From a checkpoint of a small mixture-of-experts model trained on Wikipedia.
Size: 9 layers, vocabulary 3785.
Experts: 2 picks a token, a shared expert of 256 neurons.
Training: a variant of Adam for the experts, 4689 steps.
Below are experts of layer 6 (counted from 0) of a mixture-of-experts language model. Rows are named router (the router's row for the expert), down (a neuron's output weights, with its number) and show model dimensions 0-255. Each number is 128 + 32 x the weight over its row's rms, rounded and kept within 0 to 255.
After each expert's rows: a language model's description of what the expert responds to. This comes from a sample of Wikipedia text that the model never trained on.

# expert 25
router [165 145 175 168  47 121 101 123 142  71 159 121 117 123 166 152 104  92 127 140 171 145 114 112 104 173  88 151 145  74 103 121 146 156 134 140 145 119  67  78 142 165 143 134 145 113 112 113  54 108 135 156 166 125  82 195 156  87 120 124  79 125 132 116 113 134 113 140 125  78 110  85  92 122 104  55 107 137 162 125 108 189  96 126 182 130 188  96 110  90 103 127 112 100 149 140 101 135 134 107 154 159 142 104  44 142 106  87 148 123 168 118 110 164 112 130 128 133 133  89  78  66 126  76 169 146 138 161 107 132 138  67 164 188 152 131 171 138 111 143  61 174 136 160 100 144  98 121 113  94  85 100 146 130 111 118 132 129 204 154 175 176 139 147  81  60 170 114 180  98 114 153 159 207 106 139  71 128 132  91 174 107 156 130 128 143 154  63 102 119 165 197 148 128 168 101 134 168 128 134  99 156 107 138  71 101  61 158 101 109  79 152 150 150 155 164 142 122 101 140 110 133  82 182 159  65 100 131 102 131 139 152 116 143 125 134 118 113 146 173 127 131 127 138  91 195 146  74 112 173  86 153 166  96 112  82]
down2 [132 103 160 125 124 146  78  96  67 137 155 158  58  91 165 152 123 134 141 144 157  78 108 115  98  97 116 144 164 118 154  93 123 167 111 159 139 139 116 112 116 125 122 148  86 179 148  99  94 130 130 188 106 183 139 116 187  96 141 219 123 172 148 103 119 141  79 127 169 152  98 146 135 125 136 122 174  38 126 168 191  75 132 158 128 172 182 159 115  75 176 195 101  66  89 141 147 142 134 119 116 147 117  83 178 135  98 180 104 154 144  85 136 138 149  86  96 141 127 145  96 111 107 148 144 102 151 138 134 157 128 145  90  89 160 130 133  97 182 154  90 119 149 160 153 151 153 157 112  92 178 106 108 143 106 190 160  97 154 147 137 115 137  89 141 102 105 164 118 108 152 138 197 136 116 177 129  96 169 152 173 127 138 180 136 168 138 172 170 110 179 184 124 143 103 113 170 180 129  74 116 145 100  91 104 154 119 162 116 164 126 165 117 125 115 143 157  96 104 110 128  83 152 123 113 188 112 135 167 184 175 141 123 142  66 108 112 161  87 110 155 107 102 121 137 159 141 128 240  73 153 153  66  82 158 176]
It responds to: Word-initial M, m, P, p pieces in prose, such as m(imicking), m(oments), p(aid), p(enned), Am(trak).

# expert 15
router [157 144 128 178  54 155 104 161 129 148 141 100 113 120 124 137 131  53 145 128 155 155 148 127  79 146 100 166 112 130  98 123 177 119 147 107 135 121 118  81 104 102 166  75 114  66  86  34  83 188 131 137 157 123 141 178 128 125 143 125 109 124 113 135  83 139 132 210 103  75  94 136 109 131 167  98 116 151 188 165 129 139  91 151 169 121 126 127 129  97 118 128 115  96 146 149 132 114  62 125 112 100 105  92  54 146 131 158  70 149  93 144 117 140 128 128 109 125 173 126  86  83 141 108 114 122 141 129 142 115 143 103 175 153  81  92  62 154 105 126  87 137 103 120 172 130 123 104 131  92 117 124 132  90  95 153  86 108 164 111 152 107  92 111 114 155 143 127 175  99  89 156 154 207 110 137 155 110 177 194 131 144 224 152 178 165  77  87  73 124 164 142 107 162 189 105  87 102  87 117 147 147 113 179 121 118 154 133 109 121 168 136 112 123 180 148 160 163  83 130 164 195 114 147 149  87 122  76  98 133 115 121 120 159  34 119 151 131 134 184 154 111 103 212 160 121 128 110  91 196 122 139 118 134 155  77]
down0 [157 185 131 132 172 141 135  88 116 145 152  92  47 130  79  69 121 153  98 142 123  96 176  90 163 111 194 129 163 150 113 102 163 164 184 193  81  70 198 126 126 146 109 130 146 140  86 168 128 131 164  73 165 194 171 126  96 104 129 140  77 162 149 141 136 144 127 110  45 126  72  83 129 108 173 115  54 103 125 127 119 119 126 168 122 148 141 107 153 110 137 148 161 107 118 128 186 124  94 138 113 138 147 110  80 138 150 136 137 130 119 170 128 171 142 128 109 123  61 146 124 152 125 121 145 107 137 139 135 118 113 113  99  89 138 111 191 114 130 147 136  92 128 105 161 231 108 147 168  95  86 182 180 157 127 109 137 136 158  95 138 149  84 154 124 116  70 150 129 139 174 159  68 108  93 153 137 112 112 188 205 102 132 138 174 178 137 122 143 139 146 196 131  92 111 157 114 179 127 109 132 134 152 153 115 137 186 109 134  87 115 141 105 119 119 113 150 129  78 148 147 126 116 170 120 145 180 172 100 110 222 131 144 140 129 201 152 117  99 111  96 101 130  83 105 178 143 123 130 147  81  27 134 148 137 133]
It responds to: Word-internal pieces with g, such as ag, ug, og, eg, ing, in words and foreign names like intaglio, disguise, Uesugi.

# expert 7
router [205  92 116 139 101 132 143 162 117 101 151 151 166  98 149 155 149 113 128 102 192 133 146 164 146 129 166 161  65  83  97  88 187 201 134  98 136 154 152  87 116 130 111 165 165  81 108 133  73 134 132 134 172 109  90 124 167 123  86 117 112 111 117 171 109 152 112 200 115  72 144 152 109 155  94  83  86 105 131 137 134 168 112 118 139 118 184 100 111  93 135  74 118 138 115 138 129 145  81  96 138 170 161 114  69 137 115 135 112 115 126 138 124  98 133  85 107 124 187  68 102 149 156 120 103 149 211  60 102 127 144  83 167 172 103 147 144  72  98 112 142  91 129 120  89  94 119 159 141  65  94 154 137 167 113 114  87 109 162 103 113 109 132 174 129 118 119 161 142 169  69 167 132 165 129 156  81 166 142 136 113  71 122  77 154 100  87 120  97 121 164 217 143 166 149 151  66 144 101 176  81 151 147 155  71 129  88 156  99 136 138 157 144 174 156 219 159  89 140  94 107 101 155 168 137  94 124 107 102 120 124 144  76 126  79 150 145 138  99  96 149 134 105 115  91 129 146  89 119 139  72  96 112 140 184  58]
down0 [142 111 178 107 142 123 166 111 148 170 102 116 168  48 118 111 116 118 111 154 154  57 120  96 142 181 147 173 120 150 117  98 178 164  92 129 113 107  96 164 183 109 108 145  63 204 124 138 169 109 123 131 137 130 133 197  99  96  61 140 108 135 105 134 121  58 136 117 118 147 148  91  98 181 219 126 126 169  93 131  89  99  78 122 132 124  69  78  66 157 147 126 138  95 102 102 135 167 139  83 161 136 152 178 164  91  98 137  96 134  75 105 102 134  81 154 102 130 198 135 116 140 168 148 129 139 115 132 149  84 158  78 136  91  63 111  96 164 113 134 113 137 152 177 103 149 133 105 104 158 143 114 113 127  99 164 118 162 130 129 127 103 120 131 155 123 148 182 140 165 177 187 132 178 126 125 165  97  89 116 159 178  84 130 119  88 127 113 131 116  77 137 128 110  87 161  92 131 115 148 160  14 113 144 148 178 135 171 158 128 181 138 174 156 148 189 152 177 126  95 164 133 122 136  62 163 131 101 166 128 175 164 121 158 112 171 131 167 152 116 150 132 144  88  58  94 119 156 127 139 135 167 168 152 152 142]
It responds to: Word-initial letter pieces, mainly B, b, l, h, j, plus to and table pipes, such as b(oast), l(ines), H(B)O, dep(uty).

# expert 30
router [141 129 104 159  78 121  89 142 113 145 156 107 159 126 164 118 149 116 123 154 174 156 163 101 131 114 134 181  80 157  72 135 168 183 140  64 143 139 167 166 128 106 150 119 144 104 154  90  71 110 141 180 163 117 113 150  53 115  70 171 165 128 162 109 117 161  98 171  87 105 114 113 116 157  84 127 158 112 193  99 123 191 124 114 165 132 159 109 116  85 100  86  97  72 148 164 128  80 136  88 155 136 143  83  51 119 126 173  62 176 198  87 109 118 137  81  80 158 193 109 144 110  89 120 152 151 150 122 178 136  93 107 122 231 100 141 121 124  84 157 107 150 126 154  94 124 133 176 156 117 106 166  46 130 111  91  52 122 162 148 147 131  70 110 123 116 161 147 124 110 119 131 147 147  91  94  94 125 130 166 150  60 124 145 135 138 114  80  97 154 166 153 139 137  92 145 138 102  79 149 150 107 148 122  96 116 160 138 104  86 153 175  90 191 175 100 168 114 121 128 130 108 118 145 117 109 106  59  73 152 168  62 116 134  64 157 134 133 153 130 164 109 133 158 161 156 168 124 102 147 136 137 137 163 122  91]
down0 [101 138  93 125  89 161 188 130 119 112 107 112 142  76 144  87 137 172 153 125 174 141 145 152  85 187 113 160 142 157 123 156 121  99 153 115 125 141 141  86 177 177  86 153  34 109 111 160 121 165 140 206  92 156 164 175 133 190  99 172 151  55 170 120 148 122  95 127 154  99 154 105 114 116 153 142 146  75 185 173  82 134 118 148 135  88 148 131 105 120 128 163 134 106 132 162 117 123 137 126  74 116 107  65  70  74 218  96 128 120 102  93  82  90 160 172 115 125  85 102  85  46 119 146  62  93 142 119 130 206 153  95 112 109  88 147 119  73 122 154 177 111 182 110 124  80  68 143 114  78  83  88 104 147 132 105 113 104 109 106  88 112 158 126 135 119 145 150 186 152 102 170 168  80 138 150 152 119 139 130 121 164 122  90 115 160 136 142 136 132 117 120 188 147 153 118 157 142 109 173 140 137 154  95 168 103 140  97 110 112 107 166 171 100 141 167  87 124 133 107 125 144 148 103 203 139  73 166 117 136 171  80 109 115 139 102 197  98 142 122 146 133  97 130 121 143 124 148 158 111 134 154 194 146 192 115]
It responds to: Leading digits 1 and 2 in years and scores, and word-initial consonant clusters like sh, sc, sp, g, c, as in shore.

# expert 20
router [192 148 140 150  60 161  56 134 174 103 114 108 134 139 100 154 170  84 179 131 173  71 153 150 111 182 126 129  57 138 124  92 160 230 179 124 123 168 183 137 121 124 183 161  99 122  66  66  88  98 120 160 162 111  77 105  95  90  50 143  97 120  98 171  99 111 158 104  83  80 103 126 125 210 155  99  90  67 110 152 140 159 109  86 177 155 136 105  92 134  86 122 135 109 138 154 159 145 133  33 101 149 123 104  40  95 137  95  93 136 104 144 151 119 183  82 103 148 202 103 120  93 126 107 112 153 169 118 138 126 113 117 112 128 106 192  98 106 112 140 156 146 162 139  78 112 146 162 148  97  72 129  93 175  74 110 120 149 201 108 135 112  88 164 118 135 148 129 175 106 131 126 144 136 152 148 140 115 153 136 153 122 119 112 131 140 125  72 115 176 141 178 148 158 164 118 156 136  98 118 160 168 127 136 115  82 107 110  90 119 161 160 135 141 122 111 148  96 123 144 156 123 139 133 150 144 132  93 121 142 128  93 148 164 101 159 147 160  97 130 119 175 129 120 109 125 148 113 125 209 131 165 157 149 150  74]
down0 [173 177 102 130  73 135  94 179 185 154 128 174 163 101 204 102 105 165 107  89 143  72 151  74 103 123  53 125 113 128 128 120 120  98  92 121  66  95 101 106 124  52  87 131 145 123 161  82  96  97  87  97 111 176 109 122 138  86 119 134  83 106  91 181 152 122 147 126 140 196 102 138 115 119 175 153 123 127 152 104 169 124 200 138 127 153 111 107 159 121  99 178 139  99  67 127  99  91  51  90 155 110 124 155  67  89 161 150 150  68 126 149 156 116 125 148 141 135 148 169 162 145 133 175 114 143 164 171 144 137 131 110 150 120 153 137 152 133 129  83 107 175 178 153  97 172  71  85 151 153 131  78  81  94 136 178 133 150 134 125 113 143 159 181 137 125 100 172 106  81 155  78 130 143 146 158 125 146 108 138 101 127 111 177  91 120  78 213 185  65 123 111 111 108 117 108 117  78  75 134 118 100 173 150  79 134 134 145 104 156  65 132 113 152 150 106 100 138 134  84 125 159 121 135 124 144  62 209 107 161 115 104 115  95 150 155 156 161  94 111 145 138 115  79  94 128 127  96 136 132 112 173 162 158 155  90]
It responds to: Word-initial consonant pieces starting a word after a space, such as st-ores, fl-ight, n-etworks, St, Br, H.

# expert 17
router [181 121 142 139 124 162  84 161 175 115 129  54 184 136 189 134 213  98 128 139 150  63 170  81 131 143 153 139  98 104  63 103 142 154 162 125 156 119 120 102 123 159 134 133 108 115 127  86  95 107 144 185 156 162 132 153 134 161  95 164 135  91  94 100 129 150 137 156 103  61 133  95  88 168  96 112 117 103 166 135 104 206  99 186 116 119 169 104 155  89 143 104 103  88  92 146 133 105 119  91 166 167 130 150  81 110 102 116  98 118 143 181 119  80 177 117  76 151 136  93  94  75 128 152 125 167 191 135 106 146 152  83  93 181 136 137 137 146  75 109 124 164 152 120 101 134  95 115 106 112 119 145  80 145 151 113  89 108 175 115 191 145 120 130  92 160 196 119 146 178  94 139 130 205  81 134  92  72 121 140 153  96 162 145 128 161  88  96 153 124 166 198 138 112 149 129 109 123 105 159 111 124 117 114 143 111 127  91  76  99 181 159 127 110 131 119 155 113 124 128 136 107  95 135 151 134  71  90  56 175 161 143  95  97  56 124 146 128 116 124 187  97 139 160 108 135 135 110 136 197  38 174  89 117 153 115]
down0 [172 168 171  91 188 169  74  94 146 131  76  75 102 107  95 160  66 127 152  81  81 135 176 156 145  94 121 140  78 117 129  74 139 186 122  89 111  78 170 109 164 164 133 142 121 119  74 104 140  78 128 141 115 114  83 146  41 147 100 125 181 120 161 124  99 155 125 127 183 141  92 148 107  60 103  55 139 118 137 125 112 115 111 173 114 102  76 105 149 134 111 154  74 115 133 128 163 127 151 152  67 113 112 202 121 170 148 149 111 133 209  99 172 132  93 153 127  93  80  73 148 155 118  86 127  80 116 134 168 133 110 138 171 135  61 155 174  80 135 155 119 106 136 165 105 124 135 107 140 124 121  70 173 185 142  90 172 131 143  83 113 149 139 128 137  94 155 141 120 122 152 115 158  63 107 204 117 180 130 114 144 108 132 154  98 131 106 142 160 111 105 138 151  96 149 180 116  91 119 108 175 107 137  94 110 150 115 157  82 113 123 214  59  64 130 129 128 169 107 157 175 147 164  94  96 106 102 144 151 152 122 115  84  88 121  91 125 121 145 120 122 156 151 181 111 127  86 172 144 131 156 144  87 152  93 133]
It responds to: Conjunctions, pronouns and contractions in clauses and song titles, such as when, as, where, It's, if, what.

# expert 12
router [197 110 136 148  52 159 101 107 123  86 143  90 128 105 171 178 219 133 128  84 147  75 119 130 117 129 155 173 103  97  83 112 189 141 150 103 121 153  90 117 148 138 141  95  87  61  97  84  78 137 170 139 113 170 108 149  73  99  87 148 128 123 143  83  98 172 142 187  91  76 144 101 102 146 116  96  98  87 143 118 148 170  91 140  96 128 194 104 147 119  85  99 108  61 112 153 208 137 141 119 134 186 160 120  50 116 164 126  89 165 184 156 104  94 113 135 138 147 144 117 109  94 139 140 150 145 166 114 104 155 168 140 152 145 141 161 159 124  96 102  93  92 133 115  75 144 147 141 151 126 102  90 101 162 150 116 131 153 132 101 134 168  52 168 124  82 160  91 128 150 101 100 130 167 120 134  79  96  95 132  94 117 115 142 116 147  58  94 176 112 203 153 148 149 130 133 126 117 154 221  99 140 114 148  64 100 172 107 121 114 163 165 106 117 139  94 153 104 113  70 155 120 139 165 135  99  72 106 111 146 162 108 105 145  51 147 158 127 118 168 156 110 116 156 160 121 131  92 105 133  75 159 153 131 153  82]
down1 [156  95 152 124 101 128 169 122 123 101  99 169 119 128  53 178 162 137 106 123  98 138 146 115 209 161  92  86 101 181  85 105  96 119  76  96 120 120 107  94 136 112 131 133 104  66  91 113  96  99 164 137 163  92 129 167 140  95 132 174 137 108 100 194 171 129 155 114 180 146  96 103 168 179 141  98 200  93 118 140 124 114 154 157  91  63 112 105 137 116 203 139 126  97 145 156  40  85 146 163 116 121 112 111  70  90 111 126 141 147 123 123  77 134  90 132 148 139 147  75 142 164 140 105 138 140 155 129 134 170  98 197 134 149  80 145 128 127 188 112 133  92 146 182 181 125 139 120 113  92 123 137  96 162 107 174 106  49 163  97 121 156 102 112 144 154 112 149  77 147 125 127 111 159 134 131  92 144 117  36 119  72 205 162 160 115  81 139 145 155 129 207 147 113 149 109 128  66 104 125 169 171 159 117 118 137 160 137 103 132 173  94  87 146  95 145 161 149 128 134 101 143 132  77  87 153 139 133 129 131 153 179 102 139  77 129 115 118  92 112 143 103  47 100 109  94 122  91  86 159 149 104 106 179  97  72]
It responds to: Occupation and nationality words in biographical lists and ledes, such as politician, footballer, Austrian, musician, coach, director.

# expert 8
router [156 116 141 159  81 112  37 150 104  70 112 120 142  70 147 118 174 130 156 108 148 103 138 135 135 179 112 100 102 100  65 133 140 129 149  43 118 123 111 134 154 138 101  89 144  97 113  65  87 145 142 152 139 181  96 147 112 110 117 116 112  68 105 122 135 125 126 216 139 121  82 130 104 158  94  71 158 153 127 131 133 203 125 164 168 110 143 117  52  65 125 106 138 137  98 159 146 103 133  86 142 150 157 126  49 150 158 125 149 131 228 138 148  62 157 144 122 135 164 175  65  85 123 124 116 183 156 100 112 168 163  75 121 129 104  50 131 139 112 136 157 133 150 172  97 103 117 130 125  61  95 135 103  90 138  94  52  97 166 135 131 122 116 134 150 119 174 155 156 163 145  87 136 178  69 202 124 113 149 155 164  70 139 150 142 136  78 129  91 102 143 161 146  91 112  88 111 112  72 179 144 137 142 160 173 138 134 141  95  78 157 144 135 135 128 112 146 127 119 143 123 154  93 148 124 183 100  95 109 124 144 105 142 107  93 137 131 145 118 141 146 111 165 134  84  94  96 136 103 136  88 192 130  62 136  90]
down1 [150  97 179 123 153 141 158 123 145 114  92 115  60 127 132 135 156 148 195 119 123 110 146 193 130 108  98 167 127 154 118 113 146 140 107  90 150 170 169 186 162 123 165 149 167 105 148  75 129 140 166  87 110 126  90 117  81  93 109  87 200 154 130 128 106 130 129 144 147  77 153 124 175 142 101 115  90  60  93 117 131 120  74 114 142 107 172  78 125  44 130 119 152 154  58 139 163 177  72 137 158 134  78 127 121 124 182 151 119 114  99 121  94 212 153 163 116 106 145  69 127 127 147 113 121 147 153 126  99 146 183 139 136 135 107 120 146  94 156  74 152 150 126 143  86 170 136 131 173 125  98 120  48  85  97 160 119  72 116 143 144 128 147  83 133 157  83 129 118 128 155 164 120 121 113 109 113 145 133 119  82 149 149  49 158 105  20 114 161 128  86  97 115 135 133 146 136 110 124 131  89 238 101  83 134  94 158  44 176 126 133 137 176 171 113 124 118  70 122 133 167 171 112 163 150  91 153 132 134 170 128 138 115 127 171 104  93 116 145 178 124 142 112 124 139 173 101 130 147  87  73 128 101 162 165 170]
It responds to: Short capitalized or mid-word pieces early in surnames and foreign names, often in citations or lists, such as Ac-ock, En-y-eart, Ar, Bar.

# expert 24
router [158 103 121 131  83 134 151 123 136 152 108 110 133 137 128 128 120 119 113 157 166  96 129  79 119 162 151 171 138  70  90 111 141 193  92  67 118 167 108  83 150 110 205 141 123  58 146  50 118 111 152 161 128 216  88 123 172 100 108 119 126 133  94 124 160 162 169 150 162 122 163  76  86 153 123 106 110 136 160 185  88 214 104 126 153 142 140 127 125 133 113 118 129 110 123 159 206  97 120  80 163 103 200 112  60 154 153 127 100 143 142 170 121 154 214 109  95 129 183 141 101 111 140 105 163 120 161  94 135 142 162 149 127 135 130 121 146  92 122  93 136 158 189 162 118 115  79 138 123 127 113 143 122 160 172 140  78 181 113 125 109 128  93  92 144 159 151 145 160 150  98  97 114 150  64 120  57  87 167 157 200 116 143 153 151 128  95  79  85 117 182 128  98 121 150 130 110 119 103 140 135 120 114 149  91 101 106 136  92 156 179 125 167 114 155  71 165 148 112  99 199  86  45 133 145  98 130 121  94 121 115 112  90 122  91 217 131  94 106 152 144 152 115 144 130 149 123 140  89 174 113 142 109  97 158  62]
down1 [122 111 182 146 184 150 171  95  88 184 116 148  95 129 119 159 102 122 181 122 140 141  88 156 142  97 126  80 142 127 188  98 143  82 100 168  78 206 151  91  61 129 121 143 186 108  73 181 155 166 106 141 164 163 193 180 177 105 129 165 107 142 162 151 115 177  88 104  90  87 154 137 124 167 114 161 128 168 151 103 141 152  93 120 120  99  71  80 132 116 116 116 133 126 132 155 178 136  92  89 139  90 154 113 153 125 127 123  97 141 136 164 126 133 133 145 149 157 103  82 114 121 108 100 123 115 130 105 116  94 111 119 164 108 150 165 104  80 118  59 153  89 104 117  98 163 105 124 130 198 106 139 199  30 158 186 141  90 155 144 124 101 123 200 179 113 164  74 102 154 115  62 137 109 104 176 187  91 143 144 127 171 141 151 158 137 130 134 137 137 153 142 112 142 126  79 163 128 113 142 151 128 143 130 131  97  51 129 123 115  83 100 129  68 113 125  96 191 131 163 123 141 108  92 119 101 182 109 144  90 115 126 134  82 193 110 135  84  95 169  62 186  99 127 107 197 130 129 130 141 170 110 135 124 174 103]
It responds to: Stem pieces early in a word, such as confl-ic-ts, ag-ric-ultural, stud, fac, exper, proper, often followed by t or ies.

# expert 4
router [189 110 159 178 120 128 138 152 140  99 128 101 151 100 197 153 158 101  96 124  85  84 162  85 152 138 115 163 100 114 101  95 207 161 182  92 131 111  95 120 140 135 144 140 102  56  72 108 130  81 138 150 152 125 115 165 142 139 120 142 115 127 123 132 147 122 122 255 139  59 120  97 111 185 125 101  70 122 115 140 115 216 101 169 161 106 128  61 101 117  89  85 109  80 102 170 126 136 119 150 132 156 145 107  73  77 130  63 110 109 116 136 111 102 155 154 108 161 137 111 102  83 124 110 110 167 184  69 113 119 127 101 144 150 130 128 118 125 110  73 124 113 153 106  92 120 124 193 148  89 143 160  96 132  98 120 169 170 165  91 133 137  76 160  61  78 134 123 173 167 137 106 154 148  97 147  92 111 166 126 142 151 117 147 152 143  58  39 110 144 126 191 170 188 149 154 142 104 117 164 150 118 158 141  68  92 119 109 113 115 160 159 129 167 158  79 228 129 105 127  93 155 150 164 127  95  61 142  92 113 138 132 138 104 110 144 132 130 109 150 130 143 125 134 101 151 143 114 125 155 112 124  80 138 165 104]
down3 [ 98 143 153 125 118 138 124 118 137 209 179 144 134 133 125 150 150 136 104 138 115 119 108 145 203 139 179 132 137 172  73 109 141 103 123 144 159 160 130  89 106 153 184 144  91 131 115 182  75 149 141 106 137 153 152 136 105 172 115 119  88 129  77  89 151 105 129 176 176  73 131 147  98  71  50 147  75 141 100 119 146 151 133 139  87  79 113  48 149 155  82 176 156 111 147  89 168 115 179 119 131 112 137 146 229  87 155 183 138 157 111 162  86 115 158 115 145 101 124  75 112  97 148 111 130 112 138 135 139  97 167 188 115 141 106 149 134 145 160 101 129 165 181 142 145 122 104  45 111 184 191  82 130  85 114 174 164  88  93 141 111 100  87 155 156 161  90 119  59 154 143  84 128 106 129 135 145 196 105 112 138 103  98 126 190 130 119  52 133  75 122 114 140 127 113 141 172 157 180 197  61 130 164 137 105 165 150 162 116 150 106 128 131 130 149 124 169 117 130 187 114  90 151 147  89 119 100 137 114 129 137 147 162 144 167 119 118  97 120  77 100  87 127 104 186  80 141 155 157 129 107 114  90  99 125 186]
It responds to: Closing punctuation and boundaries: full stops, closing parentheses and quotes, == heading markers, paragraph breaks and table pipes ending rows or sections.

# expert 28
router [177 115 149 185  77 145  57 153 138 109 146 120 141 171 171 134 192 111 133  99 131  83 159  88 133 152 107 162  98  92  94 111 136 159 155 134 120  97 110 100 153 104 178 144 134 111 135  88  85 114 110 190 146 180  98 158 103 130 133 139 120 112 146 113 113 114 142 161  78  79  98 111  75 186 112 139  66 123 127 136 108 142  82 161 176 148 186  86  94 129  58  73 108  65 121 150 166 106 116  72 150 153 161 114  94 104 121 154  97 150 136 174 131  88 144 123  71 216 142 158  78 103 106 114 100 132 175  88 128 165 177 119 164 142  70  93 156  95  81  94  71 152 163 161 102 155 104 152 187  95 126 144 105 155 104 138  93 132 153 120 167 124  84 146 106 140 170 144 162 138 109 141 133 159  99 119  81 123  99 129 110 139 144 161 140 165  32  62 154 153 130 172  96 125 133 147  82 121  82 176 126  93 147 120  88 126 116 126 144 129 145 140 127 196 107 170 170 140  86 102 140 133  69 194 168 115  83  92  75 159 133 103 120 122 106 151 145 160 110 158 128 157 162 167 137 125 165 126 112 112  72 179 135 105 166 102]
down1 [ 73 153 164 154 191 128 101  87 151 133 131  78 102  90 111 130 143 125 112 118 129 150  87 138  97 181 163 137  98 135  75 140 123 154 147 146 123 132 110 144 138 115  92  77 186 111 155 123  97 126 141  98 158 140 104 168 150  83 117  89 114 100  58 193 104 120 123 104 130 139 101  33 110  87 167 145 165 112 107 104 143 108 137 131 122 100 121 159 156 126 100  88 141 171  94 121  97 128 133 107 150 164  87 169  11 131 152 179 128 108 177 126 126 135 145 121 143 121 145  30 166 132 175 113 139 144 107  97 132 120 122 131  86 174 149  76 129 179 161 112 132 125 106 118 106 149 101 131  90 126 102 100 120 154  48 162 150 117 134 134  87 131 108 151 205 115 134 177 128 110 131 143 126 147 110 209  93 123 136 149 128 153 108 162  82 108 138 132 152 133 169 133 154 113 107 166  73 164 110 172  78 168 126  89 129 138 124 142  95 168 101  88 123 150 156  82  92 145 109  76 148 102  86  80 185 201 104 110  48 186  92 100 115 186 127 153 128 104 122 147 191  62 140 155 147 155 194  67 134 126  97 128 132 135  96 118]
It responds to: Prepositions and articles before places and names, such as "in" Richmond, "in the", "of the", "from", plus colons and commas before place names.

# expert 19
router [161 131 144 139  89 142  99 198 167 139 147 109 144 111 103 163 175 138 170 116 159 140 146 146 145 156 117 182 104 120 101 118 116 222 165  87 192 128 136 157 129 123 135 115 151  78  90   0 125  80 151 154 123 133 120 194 128 140  63 148  95  89 139 120 139 143 149 137  99 104 106  77  91 131 127 120  69 104 166 133 121 215 124 182 145 151 152  75 107  59 142  74 112  81 142 124 118 158  98 113 132 118 128 136  56 113 141  85  75 122 132 141 126 144 189  87 106 174 120 105 131  99 114 153 137 140 154 136 137 142 126 122 166 118  64 135 106  82 100  96 164 164 125 171 150 157 136 144 133 112 119 149  95 164  91 129 118  85 148 146 118  99  95 110 139 133 133 138 147 117 124 161 128 162 105 102 107  87 155 175 165 143 178 132 125 146 112  55 108 167 149 164 154 143 105 127 144 154 139 133 129 143 175 147  50 100 111  83 138  93 146 166 151 146 179 163 201 121 127 170 137 127  80 122 156 100  89  35  95 152 161 100 100 110  84  91 124 135 136 109 174 171 138 198  81 174 169 141  91 123 109 120 135 146 161  95]
down0 [122 120 125  76 165 106 111 122 162 159 162  64 152  69 101  88  71 135  98 156  46 155 154  88 149 165  82 141 148 158 129 170 226 118 137 108 105 125 157 124 130 135 100 133  82  98 137 179 142  71  91 130  84 104 135  71 143 187  98 117 116 105 126 116 110 110 161 112 122  97 133 143 106 144 124  93 140  65 101  88 192 144 155 117 109 158 191 197 104 121 129 120 173 129 126 108  67 129 158  94 111  95  85 153 130 101 109 131 123 139 129  96 141 115 108 156 164 146 175 141 138 132 111 137 169 150 127 155 143 108 117  83 154  92 183  93 157 113 152 103 144  81 177 137 118 155 111 164 170 204 163 124 138 180 134 124  95 112 149  60 159  82  88 105 141  77 102 144  81  83 184  83 127 151 137  79  86 116 139 118 157  72 124 151 132 104 158 147  77  64 143 111 110 129 126 130 163 176 145  96 115 122  98  52 114 134 124  79  84 176 161 147 100 119 147 178 132  61 141  84 128 107 104 148 106 178  96 121 112 100 189 106 125 158 105 168 160 135 131  67 120 115  84 135 165  74 129 131 143  84 160 112  82 137 129  89]
It responds to: Capitalized first letters, mostly F, T, C, D, often opening a paragraph, such as F(rom), F(ollowing), F(ederation), T(AL).

# expert 16
router [128 131 179 143  81 142  80 122 125 141 159 103 153 143 138 161 176 105 138 147 129 137 149 129 156  77  67 156 100  83 105  94 172 155 152  69 125 140 104  82 149 130 152 170 125  79 134  75  89 154 161  97 166 134  87 161 122  80 108 142 118  97 108 143 132 134 136 159  70  87 129 108 124 143 104 113 127 141 162 139 100 185 137 147 153 144 140  80 140  55 121 130 101 152 149 177 136 148 111 115 165 187 133 115  81 144 152 121  96 148 128 167  93 124  99 124 126 130 200 123  96  93 133 160 137 203 212 111 114 188 164  64 166 127  80 150 118 164 119 105 124 115 146 120 111 113 127 139 148  85  87 124 148 121 108 115 102 124 107 117 183 150  94 177 107 124  80 124 149 170  99  60 122 179 104 164  77 125 176 134 168 139 133 124 114 181  39  73 108 199 120 215  66 141 124 145 109 117 131 145 116 131 104 171 118  78 180 143  64 107 124 134 162 133 170 146 164 150  93 137  97 144 174 145 140 101 117  94 103 202 134  97 104 110 181 160 151 184 142 119 137 164 140 146  82 164 110 129 113 150  97 155 127 133 107  33]
down0 [114  97 142 145 148 142 112  80  99  91  75  97 124 162 142 147 182 154 154  74  86 144 194 141 108 173 199 130 151 139 143 103 169 158 124 103 115 124 157 198 118 118 149 160 182 144 134 119 163  95 137 141 141 138 124 136 115 193 152 119 143 140 146 102  94 158 127 145 139 158 130 114  70  67 139 167 123 100 109 162 219 103 161 152 120 135 131 169 159 134 104 142 131 134 135 114 145  67 157 148 108 126 129  57 118 115 110 145 109 136 123 134 165  84 154 175  84 109 135 117 156 120  56 107  86  76 142  68 110 125  92 152 117  90 123 138 125  79  61 216 117 117  63  73 141 142 120 100 118 127 118 116  91 115 133 134 150 184 131  86 161 157 178 120 194 149 124 133 115 121 143 103 115 144 144 151 157 116  93 125 148 138 138 123 134 116 137 131 145  95 121 146 112 110  90 132 115 104 136 110 116 153 123 119 204  68  68  86 201  59 145 117 149 201 123 127 106  80 118 122 146 150  76 136 100 166  94 134 103 120 141  84 134 161 131 182 106 180 130 152 171  65  90 209 183  93 140 145 130  56 155 188 125 177 132 174]
It responds to: Inner fragments of proper names and words after a capital or syllable, such as Pré-v-ost, Ab-b-ott, Sp-ear-s, Adir-ond-ack.